config.yaml
routed_scale: 5.01
balance_loss: 0.0182
balance_bias: false
tie_embeddings: false
seq_len: 384
steps: 6112
dataset: "wikipedia_en"
Below are experts of layer 5 (counted from 0) of a mixture-of-experts language model. Rows are named router (the router's row for the expert), down (a neuron's output weights, with its number) and show model dimensions 320-351. Each number is 128 + 24 x the weight over its row's rms, rounded and kept within 0 to 255. Numbers have three digits each.
After each expert's rows: a language model's description of what the expert responds to. This comes from a sample of Wikipedia text that the model never trained on.

# expert 5
router:115133118104111131149090099110094098166157111125104138099137146143129146136121114117143130132162
down0:148141162110134094140131150136117132101110127150168104130082110166125101141125100135165118136148
down1:110146133136138145129119115115122113130125148162120126141099159080113106134096099127165131144121
down2:117105119112148108085089161127115126155098090087102148101098151110135156104130137057115105132127
down3:089128086139139125121136085152147131135157115180096152132157162129078143125096147141112086154139
down4:148150145175154130112160105087177164184127097121147173150122118150081105083145150110128144131110
down5:083123119138123133120138102168099120126086106126116125130133131096109114112144135134122174127098
down6:173151111105109094079138117161130126118093171115092114124170153084170156097131164131115152106091
down7:118198156094148136134131113111121197089161109155184159130152070170117140132125103147095140156138
down8:119154128154127158153113099157133118104163136118146123115107131100170111100195164095095147114125
down9:172148127100140136145152110131108152183116108144102090150098129115115082107113073102145135143092
down10:142112121125155114121140201126146143158119160117138144111101087100140125124140147132101174131152
down11:120092174155091157144113127135152100097154101108136108128143127150084167162112130177116134096138
down12:063114118185143123111122091134122080129119171149138113081108161133100121124138120102104161155115
down13:139184112102134123077136126113139136137143127171160133144096151082118127097095100117100121113167
down14:095106165131122147107169168107126187143136112113158135107101155138146158119084155148155126116111
down15:142087134119092109099151133103138092098124173123146119115170163163139083087152131149144133109150
down16:108146117115138119126085100141145096128135169103140093142130153067138128094134104103161164183131
down17:156136156171083115138161149129146130112142074126165119120173144075131062151137134143132111149100
down18:109141173158124103131102157155100162186132137152124147124054119150118126151122106109110139114126
down19:152084094104143099109123133142088134122099127142132121105134197080103146133142127107093140116166
down20:149101093123122093129123150118172116128099141138123136157128156148175162126150087147118134149100
down21:128132145099088141110118128143118169099123158117183150135133093167163125131141132185123142186112
down22:137097165130153135147165139154138143109104147163151109123137120122091132141125094152144133131124
down23:155118146152154095096138135094146114135092138114142165070145139139155126146155131130111187148169
down24:111134184159154128115135130173125143145155135101104131159098128106149126128099147140137135130098
down25:145095121122144116169118144140124140148160123118113153130133091088084139067194114137112100107140
down26:160147098144107099132135125130154119111150157110138117085135159133081146082110156139121116157122
down27:138127121145100134134146108113122109126142097163080107103137126144112144120091121131159097135110
What it handles: Parts of British and American place and institution names, e.g. New, North, Street, Royal, Oxford, and inner pieces like Portadown, Northamptonshire.

# expert 6
router:132135107101127159138112148152153116145139140126105153099146107124147134140149144125098128165154
down0:138115123110101130087105154160172088122181126132117133178132147129100157115129095128120137133131
down1:142120122162058109097103167142128099131126123143097064151104132117107125133142113094124106094110
down2:120118088150160139102084098122068146125113127124123148136110116136121136122148116113131109137086
down3:131141097105107072151126123101192156148102140135117142121134145126103111129124168144144121100084
down4:117140125142122162151142079115138129139137127098112120094159136125099092108141148157147128125140
down5:163115165114091125072098114135135147146115114140173117181104104161132114117149123156128161135131
down6:135160112116070145122098128130103138134144135139127133135150134154128102124123108102107153138134
down7:147195143129147101104110157106147073145118129112124139174140158130130138167170152136169105071142
down8:095155115115072145131138062135121134142137121176121103136148134142156157170128120136123148137104
down9:152145132109100149137105127143109121150121144143154143132144127068125104112124075152171131126117
down10:113132123144135106092142110106158125125115135143086080115149174149165121138134136102115105121083
down11:114141151125136159118155113122068111132101166141144120122146136116097148104170149178123097143086
down12:135119097132092128095125119107136115119157162122113123169165152147090118170129097133118155109113
down13:160145108090152108110105115155079116101198147141111140112141132170165068150084109140128101118159
down14:104096140172134133094116137097134104115116136160136144154153121202138134105137159108135109150161
down15:088127144128104150130144169114138082111110102117129121101128107129140125157104128109083091146138
down16:079125080161135112105182130141157132117092133108075136092098188152086123130100136091082108179149
down17:148163083117165093118171107146155137074136149111125143127145124175125117128094088152158133102158
down18:104134161174124127144089089139162140141125127122138100105122165159155114125141153127133138116146
down19:127134133104094142133159156151150132092105135125128124117139076100129095118123089137149111139165
down20:103157171117093133153166085162108148155159121129089143128128106118164108179130166163138157117149
down21:113115168182185154109160114140153148137114106119150166102101148158167109158143132192089175113134
down22:159098111169116144118128134087153124170109153086124123135110126095128102117138077117128134124110
down23:084126166134151139104127116112159148133101122110115099137121141119109124152092119105152118087160
down24:104168130120199139124109107124096152132112175117092123088119108130108149109088149151146092160125
down25:142093118108165113105143153123102126146160167101136161145155122127110151094109120118118137109101
down26:094122094137135115136134125125117165114150163068170159139149113146122158106115122104098102131126
down27:142112108107118148128142151100147141117108139155144101110133083119111141139121080187114088160085
What it handles: Markdown table separator rows, row-ending pipes and year digits in tables, plus mid-word pieces of foreign names like Veneto, pennellii.

# expert 31
router:071137117161133161109145130100146122112181156145141155100153114098116128151171147120089133120122
down0:121093169150159126138066134177122098164154141116134130096124105123152141134113119154133087129125
down1:079147131106138153074155116110103119139146159134096105120098097140129156115119149088042106130125
down2:168120136116134126085092092138167131147105107176143154111164143164144142141129130154129124124144
down3:157070122140116144122105118142116157105109144144169128156148093140124149075113125098095139082171
down4:097142193155123139110178105142100142117147095134127151127132126160150123121129120128158143102089
down5:154101179176139145134156107082123123118122132109163109101116169125099144111148151076117139116106
down6:098118114148159118164126108106146138144153164113151114135182121106142118122174126137145110143115
down7:144153118153091117136137103137104141152095132130157137134129070122151129144080109165127167112108
down8:107138091153120139143126166145114108136135118141113110098102151104105121094136157165132084169142
down9:131108108124148121120143134105113129133107182103161128111098123163125163132146173124151159143145
down10:137179124111119111117150138116142180147103111171167151143154156123100155084107142116114128092113
down11:139129172115134137135158092134100142119127128101112134146127134162118089133132108113159119132148
down12:149128119121114176082096164118148137085168141140154127128114111056108144090160103142151120119111
down13:151100104117096125139105128114099125104095139127158100152137078132102140180144102089137108140129
down14:111109154135097112133104157102146129114145124124145126095131126102117072117156117141090138153112
down15:138098127100133139123122184158140128119136083124085131111127155088155165159146121177111135119157
down16:143118114134075153109082151107129165105108138153119128126129107125133141114117148092166127155135
down17:142130145102145150121118142113106121102129127161163147105134089123150115085093104144117142098129
down18:157103110150120140157173160101086151155114153128118139166107095131075146113113157137149097137131
down19:165116118134070144133127140114105134079161136129160138117162115137168140144111110128159137127150
down20:179111118106101106141076100114108112086134099116116065146108155160073137177143122129138104106094
down21:204101132103150137142082113150115165116169162126125109109132113128115134116116110148138089108112
down22:181122151108110136147149164138096167154131129116160130116117155100123130150146127178142131136096
down23:127163108051122144143098108135154105067145155148097091137125124150161138104144126176141104090142
down24:121165130122136137092133128132156104135202129127129106126097117119114112129122150145120129137170
down25:181118124147153162143125165146129101163142126129134148124148126085076119091130101137116163106131
down26:116110134127123133103131093143169148123162200140126134090159130128149141153098153139146111143112
down27:073098117143101120115116138166109120126133107116137154087144130112125082120114111183130126135143
What it handles: Function words linking clauses: prepositions with, for, by, of and auxiliaries has, have, had, plus where, when, including.

# expert 30
router:163113089101157159129107150135101127118097102150089114139141143094120080102109135093156098130088
down0:144110134149086139118146087072155142138120144119151121154111102109113080108134112135150121135141
down1:079130150154124171142181116123128147141200121162129109114154112100121117121115132098129117139123
down2:163149129126123115123127114165161128168114102143166135117120159098112108170124141120119128140155
down3:138142186130112090109116135113103118125125145102132118123158081185120105101094089154181127138130
down4:150120087176125155139126115106073142131148117166126148125100131129087139104148130142128131156096
down5:126161159115103130142129151081128156127127106129096169107139127160144117137119128129111138077110
down6:108129133116142136116124179117107153126134093138133112140124145178150163143156157151135179158121
down7:124145108137175102159139115128157102124162124073139092148125106085126149143102162089125116142108
down8:112097123112111079140124130117115094108161105129152123127153151152110146128132098118106139147135
down9:117151160089157143182103125127119123141156118150133137140164126101142159143130140077132083170124
down10:124116098148101103120136162131076125118159191128122120119134101143099158117122096127099124104107
down11:120166125127125081130121123135129139108117129126118130085114135118114181115102159134134140113082
down12:103094123122122104132114125100125090137126120107125111130135101205139091100128112098156141126143
down13:101107143070157120117142145130185095160105110165121166170154146179124104125133134158129105112110
down14:172140167152142130135144189126097130151157131124146146093160131121159122122099116146123142106163
down15:130108055128125144135097158101123136123092129150126129148107148157107126083105103088162132141112
down16:129089090122133140144129147134128116123158127141120136125120133124145115168101129101151124136144
down17:134105163155147112156143132123113140126111169114142175112140096077109155144142169121109122128099
down18:110130163145136102163138138143168078150139111118164165099149109146112156124131131140111130136149
down19:157122113101105143140152142148120151117130141100119132125122183062160105146116102099099141139123
down20:140119108121134117159085146111088108116146142139147118118131080150097145100121127120129103105123
down21:106137157124140129130105138114148111140076131143138117115126119123098150169116136180069127131107
down22:154141108172114151150129067138131115125142132170147104092155132144132125157151085127100161106163
down23:144138101125071128112104144149144093138159143092140104137129118170146129139117162190114160188151
down24:185120097173137105098147111115113166113115147157158151115105139127153099116136164144132066093105
down25:109177114081137073143135136148145119151135160144114131073151148144151112147123113174129142150115
down26:111077121149142088109117142085106087133140134174137167113111129086110134139133158117143173140111
down27:145153119130137157128142105110122138131113142087145084134103154156123111142192129126117170155080
What it handles: Accented letters and word fragments inside French, Spanish and Italian names and titles, plus articles de, la, du, as in Cirque, Testud.

# expert 24
router:136119108093113159133101150138151120147144137122113155098127101102145141146156128131113125161155
down0:121128155115184167105137141118165153099095116150102121105135145151182100076134125118145158097145
down1:091105121148081134103158087130134093109113175117149165130118152138101091153100106125175103131115
down2:130176147111170127149158113132103153160118142142144134097129118128156159102159123116144113140184
down3:126119084118117114098151141177088150123116136154103090097114141103111125113120156129133130140120
down4:117150143121137101114154124115142138153142097173128106143142114146108150180108113069175128102156
down5:122164140106150125156123120116131090122128127164129091152174104144167136127104100116129136114149
down6:101113148127117109084088140097097107089140121143155104119122112123133110143141127131135092162159
down7:111124111091121100115133148105138107113114133123118111129111178140143148126120130146118105157108
down8:092134122044146120140124147111118134164141105146127064147098115120090074131110116151133147132136
down9:119117125124134108132114125121121106097161095100133108107158122112153143107058121136190139097193
down10:070128131133135126142138131107127165103080092135092089140143126142151118155111115084067119166138
down11:078101084142182129095154125129129110111115096120135145157135127134096140162152173132140087087139
down12:142112128094155100106119139154075147137203084115124152135145128126112127116112138124134109140125
down13:052109127123154151154150109114099149084108107131095084141113129086165124138141129122102092175127
down14:135145156126147167112113111200143132155103170141193127095173135139120119145108166131140137160137
down15:181115139120184161184097087124143140134103145147131101169132171125135089123119132106125125101074
down16:129113156096135176120136123137094114112108096163099187138162096156155147170103186121112116115160
down17:146114127162122140135130164156159173142159140142129130099149139100122120130137147125132159125147
down18:131164120119151124115120123126129152153123141084093103118105100117133131144088090122147097160097
down19:130127130143193144086134134168148158133162156145156094156096172109129074126103113101112165159124
down20:118117129132072146074128119102097120105183149111090102131111130059124128132152122139147139140106
down21:169169129119124118085111107147142119158134143138147136154134127099078120136143133129162150139151
down22:134161120152102146090134113165111086155129156115062118149089150107101091132082125135146082146147
down23:121111131113135101170141122145118134134125102159092159144082144165127145152103101090111110149159
down24:131139166132173120132153127115119105112150114178168132137128094180155099132101178121125140158142
down25:130145088121141155104147147177189126121121150151120159137125132077157137173150163124131160091136
down26:160134116165135132143125126091103126124103129129143126144110142152112132122109156137151121141160
down27:118122154129152116142135081099109127126110156129143117152122120165151130147133133098095110156138
What it handles: Numbers, minus signs and blank cells inside sports standings and statistics tables, such as goals, points and win–loss columns.

# expert 10
router:068105103107107149121145136072123149137143160106107129118151118112119114101108121125127139173172
down0:130149143122103122137144165119113090164114134120102137122165119130120165109161158111134121104088
down1:143117165090136145120139069095146143161135116145128114111134088123128083154125145084147109111118
down2:137111146121172114092152114170096149083105137118140078118132121108141101103084090103150123115128
down3:137119170105135127147159149124138147128136112108152122128079133157085148139125146127148122088124
down4:132107100106123092143145137141129150139122180145159115101150119118211129116091135152120134116138
down5:089112199152148135117141168111141108143180122125125139122137137111122125152110115129104121127096
down6:167116130142145162162110102108130116176181063145132136120146111147134114155138139154125117141155
down7:145127126112127091137163133088152126150114104132156137149085121104087096124164113119119162141138
down8:143182112141153132148130135145129121174093139110128153176133106120103124092146130177124117088142
down9:127115146169111126130161126092111113132114141143133145172143085114156161113114158153088167129130
down10:118109159108149145134080123182124101111125113146089137104125083118134154118126175111123145170130
down11:119115164158142123122142113128149111158138152157131106135134140143133142142091152074138136130106
down12:126167120138129112114127125152110137121095136117104118065134121171098118108153149096130118134100
down13:094180115152152106086145123162154142121160129137130107154118171058165162146146157098125137103150
down14:155107100113163158094083115099139157117146169130146109134139119129139110130118128176158141112133
down15:123153171134167153134126126131066132152088151117137074117120154113111130157144105185118124151119
down16:101107128102138130137124134148113125111117135141127123099114106094131142149155147112184148113142
down17:130133129124108099160151114121127142162159161183099135128124151144142084162136111132122100166154
down18:127113120126111120136112123177148134123132122079159187137152110126101125132127122094090120104093
down19:128114138117156135113133137142098077109096122095083138133151105095107139110126096108133115133137
down20:116131133125116142119133198111110139128134202103099098087140088097139110136108126150105115104124
down21:127149109142118147071105118109157147082119142159136140105143162095143138118101161133136123111155
down22:134130133115127127128123136163105165120083111143149132128128108131095106169067154147140124140109
down23:115138138121100135126088123149125147101108099132075127110141101155158104140119104153101164112141
down24:146130125151079161165164135130132107157127089121131157094142129130104163160136118145173112136116
down25:130113114093151141136129116090125119132082131159136151134097108171116113096184157140104150089131
down26:092140087094137113141065133090135071151110097118092116149137154149135168125125108130094087157153
down27:139143134138151162116103148139112131117113138123135125126164130142167138098100093136096142125132
What it handles: The word "the" after prepositions like of, in, to, before names or adjectives (in the general election, the U.S.).

# expert 19
router:149126114109115149136103157154160116145131143122105144103142101120148137122143142133099129163156
down0:110112125140111156128123115098150118089149121120126142144141126171074108148128134112094167114130
down1:137125125136147145135141133151120138170117126186116091121142147115111102091136071149146151143088
down2:051091069156123153116154145087122136141141116129137110117118139131147153127147159112146155185151
down3:134135096095127139113106149138187116124163159146130124154146157130132125147157159120141115139126
down4:132160089119148145153081118109096147128152144119093110139154111140093097135127143131173112148147
down5:161141123142152180154112110136138150092110162145139093158101153092112122133092120120108139114156
down6:102099113134127108112114186127138125118094115132155160142097133130134135150154140168137159159091
down7:145144110138087157158120133179118139148133164111157127149136127103140160140140134106103147113129
down8:130095167160122137072112128146125143132126165082140141082137116089134154130182126136094138096185
down9:137101143117135078120167119157102116134152145112156152120116123152152116164146158122198128139126
down10:148113176151115096149094161116158144121171112102114114122140109099081140138149135134075129090113
down11:121117115108110118090130101123135131159121117120113106133142135125146124098120144110173134144120
down12:136144153110162125164113142130073142135150086124149138131120082108132120111083127127110113127132
down13:132122108149149152151114118142132168126139152124073118127185094120114106152152128083119131094135
down14:116124141118131102101117144150127137117098104120132121145180098104134131098169096098154091116130
down15:171100104131076090159133135159084124146123131130111130154135111114155134154126109152156153160112
down16:130076117127145129124149166110134103120108137147079082126121117194107152164101121127135122119107
down17:163186121123143094115106120086145137113124090130106124121070123175147143144163161114130124098147
down18:145172185134102169149152124103188115149138118140141116160097127122133096157134144154114115107153
down19:156112173109167152172125175097147122154149113144091113150139098106162121111108085085105136140098
down20:132120130154139125111158134168110135130121099137134181092146097128187127124138098068154114115141
down21:121132137144100092132140117138130098155133153156129109136202102147153163126112112103149160102136
down22:130101149148119146171112116126130153143127114141105094125133125155077109152129125109108124152107
down23:105160175163094094152102144129181151131117160131130143139131115175108080143098125120118147125166
down24:123092131114096084164112139088115134118130145132167178129136133112136143124117141075102141143133
down25:133153086137115105108085180142159138120126167119175144149121123133111123128082137164159189140135
down26:096156167147139137141145120109078101148118123093112106107099135083140092094086099130124097138144
down27:102130096094107115110143152050104125120171128143100126155133095126117147124101137105111129144101
What it handles: Blank spaces and values inside sports statistics tables and coordinates, plus state names after cities, months, and UTC.

# expert 7
router:124141079096108105145124086105166175121146139092076124135140130145133154112097125133126100163137
down0:111140124127130143099138111127179134160129133110124141147115139149135125113123124103129145119151
down1:122121159132142106128089111161150127127080129118121090167137151108117125147166164130113087135063
down2:066111106144187101148088129121136139125150179101117149118164125149137122148123111111086103104123
down3:169123164105155114107072106102152150122158127113159109136137121142088132120088151114101095110130
down4:148152135159122122141129093128124142149144112116134145125127167131140138141127102084111161162127
down5:137114118152165113133138102108153129119113121173114142105120118137109142119154053121114147151124
down6:117132140122111164138138114157096125149111130131125117108132107100139115112119113117163141188152
down7:105159144157144151127103119094103137164088132132063129122101176098163137145100107127116123134144
down8:118129107145155121144116117122122154186142111107099110115134092109111149114073118110144082152125
down9:158110095092142162135158159123134126115154140171135133135124094173132168143146156118126125089124
down10:149171100173130121107150141155152110124155147155177128142120140119093138189142156111116106168109
down11:116128103140161132146133105125128108129107107149128122152129148150111128114142124153097133164108
down12:129119144115116122109102139135100123126103152096108152151141119153075156148148050150121076110160
down13:165096155130127100140129121137124147133112113141147117161161090150165094129180121115141113088114
down14:121137087127121148143124153086156141105163132103112097076090109114098143112125100100153082152078
down15:125128092106158130160091162097127139131092124172155113110097115116119095101129125093109141113146
down16:149123142135125128128118149083082102151099147160120121133102146103150149118125165136114119170075
down17:092105147122086134189120167075182145108118155123179105130153131157129167115117112139182149107147
down18:099083097110155101095138118080133118151074164171148144072191111116090079135139114120155113116120
down19:082115089148148134118184075124136135109091150112141120120062174103110108135149079113149116146104
down20:122157103135124109097101091107112073101145131138117131118086133055115112150133059113178119097107
down21:134135146124136123165113127110148080143120155113151084116122077119137152128160124131138141136090
down22:122125111161134150148139139155115122118153123148127138116085124164132139142085128116148123098130
down23:101117123134136089129154128106165134143111153118135145100142161144097142121097165165129124112120
down24:104111116101074141142150128151121137136119131107138126158103098084109085143145120152117121110160
down25:136122152136132106092120096137164037137110185130127145156115097127119104128077103121072127127148
down26:163123086110150154099131117140086124127112124138138129154153166098142122108139149092121109152125
down27:106148169110122109141129143105160132170082124127140182114175144103123150103163125120140106121130
What it handles: Articles and determiners opening a noun phrase, chiefly a/an, also the, his, its, often sentence-initial "A" (A bog, a treasurer).

# expert 22
router:089166083176117109147111162119176111091167162119129137138125154103116146162151143132113088152164
down0:160115111145121110165147109107155094143116143131132140122118103142123139076150152098107122145099
down1:098164150113121104176134097111112166145157095112125076150122062120092158109120140137128116086120
down2:079128086107127125140131141126129092142097116115136161089118115081106097143136155124100082178134
down3:109114152184159101128140078095183123102153155136136112131139117180180099157137166081132133099121
down4:109148120148125138159125139150104146117151115162101125072133138154129099122157137117130120081134
down5:105152152114123137076174158138120130093140131135161121069132157179107127127083130129119124118098
down6:130113135102148106154169107155130143108142168126153179084169129149123127110159068108058155153120
down7:120135128110136132128154110166094136137140097146132108123133096124121117131133110120122113130105
down8:092096127160131138127033119125126112129135080113110135148153148136152158096144149131092131123151
down9:116149140119073132164094124099148099140122094167179122127101122121111120127121080141113098159119
down10:160144116145114119150162104094116081130128121120134116146114095123089119154114179096122118123148
down11:093150130118109165136136120083149127127122134091143175132157088107128170140156158134158152098154
down12:122167148130161140100106155099088129175150157115144111128092131098115122126120088134119137073132
down13:125150135133129114146154113105162120105116136090167123133108159109130146136125106165129093126153
down14:166102158116127116136115146101148078084148098148102140126105128130162153103127135144111133119095
down15:152109174115108158133050139107137141159116127118146135130111106123155168148103110142139107126150
down16:134186150138122134114067106092133188120119128116112141148090123144143167110144124110129114130153
down17:140163130118127158107120126120130097115142136128194103121115136130099085106134158126116143129103
down18:119134142123156160137213128150134122107163141110127081111107105121140119102140088107154105107104
down19:130160128147174130149154156144151113116146126130144085151118094107138115110146137140122105131086
down20:116180109177111159073149162144133102095108084138057114130153090142162144145164170125141142121152
down21:122142148128108131127184143147095104120135118143129177145119185143165140106134126161130161105100
down22:103139112135126116103123103116164115149115125135132130110119157126162113105101126115111127189147
down23:119147114130144134105178103131112186099133161126102113134131131135139122110113149108093132099123
down24:163094144158121147132171168125125107140177158115183107165132108129109156124136136135122137123098
down25:174121142125102115130118086150074130129160157126145136091105082151184129116101094091162118158100
down26:109099079159111132153134123119105114104102133170087158076133138080162119137113119098104140120122
down27:120138109100189124135088108135135129112158109131136119132150140200133161126143134102150104104090
What it handles: Past participles after was/is/were in passive descriptions: held, built, released, located, organized, used.

# expert 18
router:155122099131146095189106127130112121146135125147097124111106111145141164155159178129126119153107
down0:126148078161169136126150103120153106107115121167127074158149129105116112131159171120113144129100
down1:091103130134110091148144103134146145175088098104082099129135155143111134100168118114161143141156
down2:117089130119135129128141131119064107142121138121105126106066127099126130117133117115121141161123
down3:109138155123124135154155141130146117160078167109138140141154125143132128159095093128147102138115
down4:140135173080157168097116118143101172121114121124151096109137078103125126111128147122103159092129
down5:133144157113108132119137153131120119121166106153126097134161072095181088117106094149127125162124
down6:138133189137110110147134142152130134111101136120140111136106138118094162104143073100150196145090
down7:140128118122187104133152127091129114108162121103138150123126074156121135127160137114102122143100
down8:132064146099128157120137118129147135080144173159127116139141140104108162147141070177150152125133
down9:106136090172109117097124094126153171100137120119152142153136132119122111167147132123135154103155
down10:160137151117154108095136116178135157138168107130184095138141150086138143157150139129114100156134
down11:122159149094136131156140143099125133057094116129112128128153094096143140137080108145141110136124
down12:127095112140106151123076159122164092140140135154110121143136087092156135104143118154108171070159
down13:128119174148153092097167086155155115135149098145120118145116135173137115125143133107118147147142
down14:074141084118115095117126098162145177127133135118118143091132119112148137127126125127126158122075
down15:107128123130176113177117133139151128109139193139141128150087161180068097102108109139101094121116
down16:139162185129072144122154113092123149117151161126114106150137149119097096116151079126122106095126
down17:126122125105092091121164113133097102115094099101122155107115151128186093144147158123175115137138
down18:109126130122108113107110129129100171116147094157119119163151104157109137083139125151129147136122
down19:137081148095100146101128096136113100122139109145125123127087220140143125121114146122147130138124
down20:139155110148130152091148110104082156115150186123161135112107124186130114116116134163141097150149
down21:141112138144120132140125070105105134160134115131133168137099132116156116134122115120134127119097
down22:116130146141115149149164091161118125100178144134145108142114160149097108129159098107127152140093
down23:141129136080135136110094164120128146116125121135084157158130131134170093141099105114112157145130
down24:115081106165126140122085153123121116116122123122136170143138110109152122114135126133158137105107
down25:174082155131125115163086116099099113103109138133094116125101135082111088117127100117133107148147
down26:121080177103098135088123089133142126107098139122110157127150130161111151159179144126147120148116
down27:138176123115126141126150120143137167169134096146115156102129126126117148158178100155169128112137
What it handles: Ordinal endings th, st, nd, rd after numbers, mid-word pieces in names, and capitalized title words like World War, Award, Cup.

# expert 11
router:139132083082122147156129153125172146104056088091140142158122120144130138138128150124127108154127
down0:111121081137142078172115105112132105131119107109106152103127155141126156113180103136129095128126
down1:113134127146074126115148125147114111082114150137145122089132139139143142148136142123094166116098
down2:138100105122147165104101092114198115113106109109168169145140152164167177128151135119143146098144
down3:146090107127174192119159157127137096135099116139132140162117138105147150145147098117118144159091
down4:133103117110146169134126096100117121137155136114146120108114110137112181081135135109125099162169
down5:137115154134125100101096146146127110117105151146090118076155180140108088146133124179165112154125
down6:113134140134128148099094110120114135138166128113112127145095160142091078124141117178183095084158
down7:104147135168107085114088154140163089149151139140093043165110102108146125120152143136144156116120
down8:109135130099106122160108173101125143152091113075140117150144110114123152084103155145136118094137
down9:132109150110116131128097110111150091132151116138119117207151146100112085144149130109097140167151
down10:181142155119122097118125120107135166176155150113123150156098176091108122150164105144118109104129
down11:137141078118135114153126157121123106097123174156118127139137145137128124098133148108131117123098
down12:131116101146142144157161111144128119132125118119155094177154137130125100129144130128145114104150
down13:119150170159107102105120140139141122145144113128108147144113117143145127122093117125168160111168
down14:120123112183136120100135104142108144136138142163051128124135121100177126115102091178104142144108
down15:106110089121137123122143152113136076121144150126070125144082159134125097101132136109115143147165
down16:145141149167113150128128151139195116144131136134120150130105145104096111144130134114153147090146
down17:115098133093140109167115154153139125108122113116160109100153134134113126134132123134153108137169
down18:143135071158145099156103162127100111098105142113096125119133133091108118159136111139107147152093
down19:140156051148169107139124105084128132110116113134133092122161141142120106123128135149118118130132
down20:152108119113122158139118129140115167111135099110110150134159145116144114124135162180116107118119
down21:117094158151076117133112134088139127131121092132144154119135139134118121127088124116064170146166
down22:163131130136142134156116144156157127084102130131172107159109126084124139114074098131099145139140
down23:129095122112160129139170121125163107147165155160123151112165100113116138157060155107134140148147
down24:098164134064108130119117112111120092157121153125182134138127088130099167113142145106116090160080
down25:134158116125103160127126126090179128114172138102156127157146068121120122158166124165135138168142
down26:063125148131168129131108114148101129116130108138103141123094134118134093108134154107105139141166
down27:159106135103160118148127089165154152128124120081119131127094143110171123134165141144119124141129
What it handles: Words in biography and infobox headers or lead sentences, e.g. Personal, Career, footballer, Stats at, Silver medal, is the.

# expert 14
router:110098151138108157101166162142106115082114103125174150158163093112088127160120098096147126159153
down0:152118173137134144126136124108106157126139136183123143100123110114137132100136110076135125113149
down1:198117170100129155124123149100182163138093112121107085117139159106126140144101131120165129116108
down2:152121137104130136131122086126100175104102172142133176152131111178151099137154128130119102141123
down3:098146110136134112138137089134136100154099160129121128124137098121139103150141107139157136119115
down4:116080160122119098086137114165156145136159146102132135129159133135159109099127128146153131086133
down5:156113129130098138139133103195141121124139129126129136148148103143066081105128159165180165131130
down6:124138096130151158096165155115173125108119142128132133169146120110127154164144124116105111176120
down7:156127085130129117144121131140151145111134119108141131168145130156093112148168159152106099123137
down8:102141113113166092128146137127141106171149129113073111147131103142160114118141120095110127129132
down9:138133141172123138144126110117081135104114151126168132147114136170106119108137125098143139181118
down10:106112126124154145138131093131167094147106187052094082102093094115141087089155138129079108104137
down11:093101084076117091092165087150116119146147136115140101112103179124160154137138114063135084121179
down12:163138125135161096118084146112128129144102144130129131156090137122101116187121129131124190143114
down13:114122147128160116141090119111137153147116137110143093142129180150122111113085116130087126118118
down14:098147163157119151188098136117141141135160108121092142135120131143170125094146125141125122107121
down15:111152123122120115128124135120122157119159100118123088148099100138143129143132142132112145121119
down16:122170092119087115134113108150172127150123151117148101124145120131183141100143127134134109127118
down17:137119136135112116141133107135167081152146143141162115108129156107137131160145162101145174101112
down18:149153132163160141137136139170127131137157120127124147107127095113139150129100177121118088116147
down19:115128142099129118116115134144119151125094101125119099144106098125116132181080110160155129123150
down20:126096084135112133130158149136120098118146119110101128118137066111149101135118169122075101201142
down21:135204104132151193156141134120141126171102106104178123139144128098091096124089138161121106098137
down22:130120163119087082124086141111155136145130117132078159129142135134127128093134135135136113121104
down23:117157171139109141109148122125160122100111121121099119127117076156103119122137100119159088117097
down24:141144165114129126124172110120143106129109139116145126130140121094118148155133088121107126128121
down25:124112124103090132118132188142135156120131153142106124143135105134113140128113127161134132107133
down26:111099137089084110127155176085139092121114108134146123129108142163113146083152127106111145124131
down27:115110101159146098111126148158192096116152153155116141112157156074147142135121125117121128153100
What it handles: Colons after infobox field labels like Born:, Order:, Owners:, plus place and time prepositions in, on, by.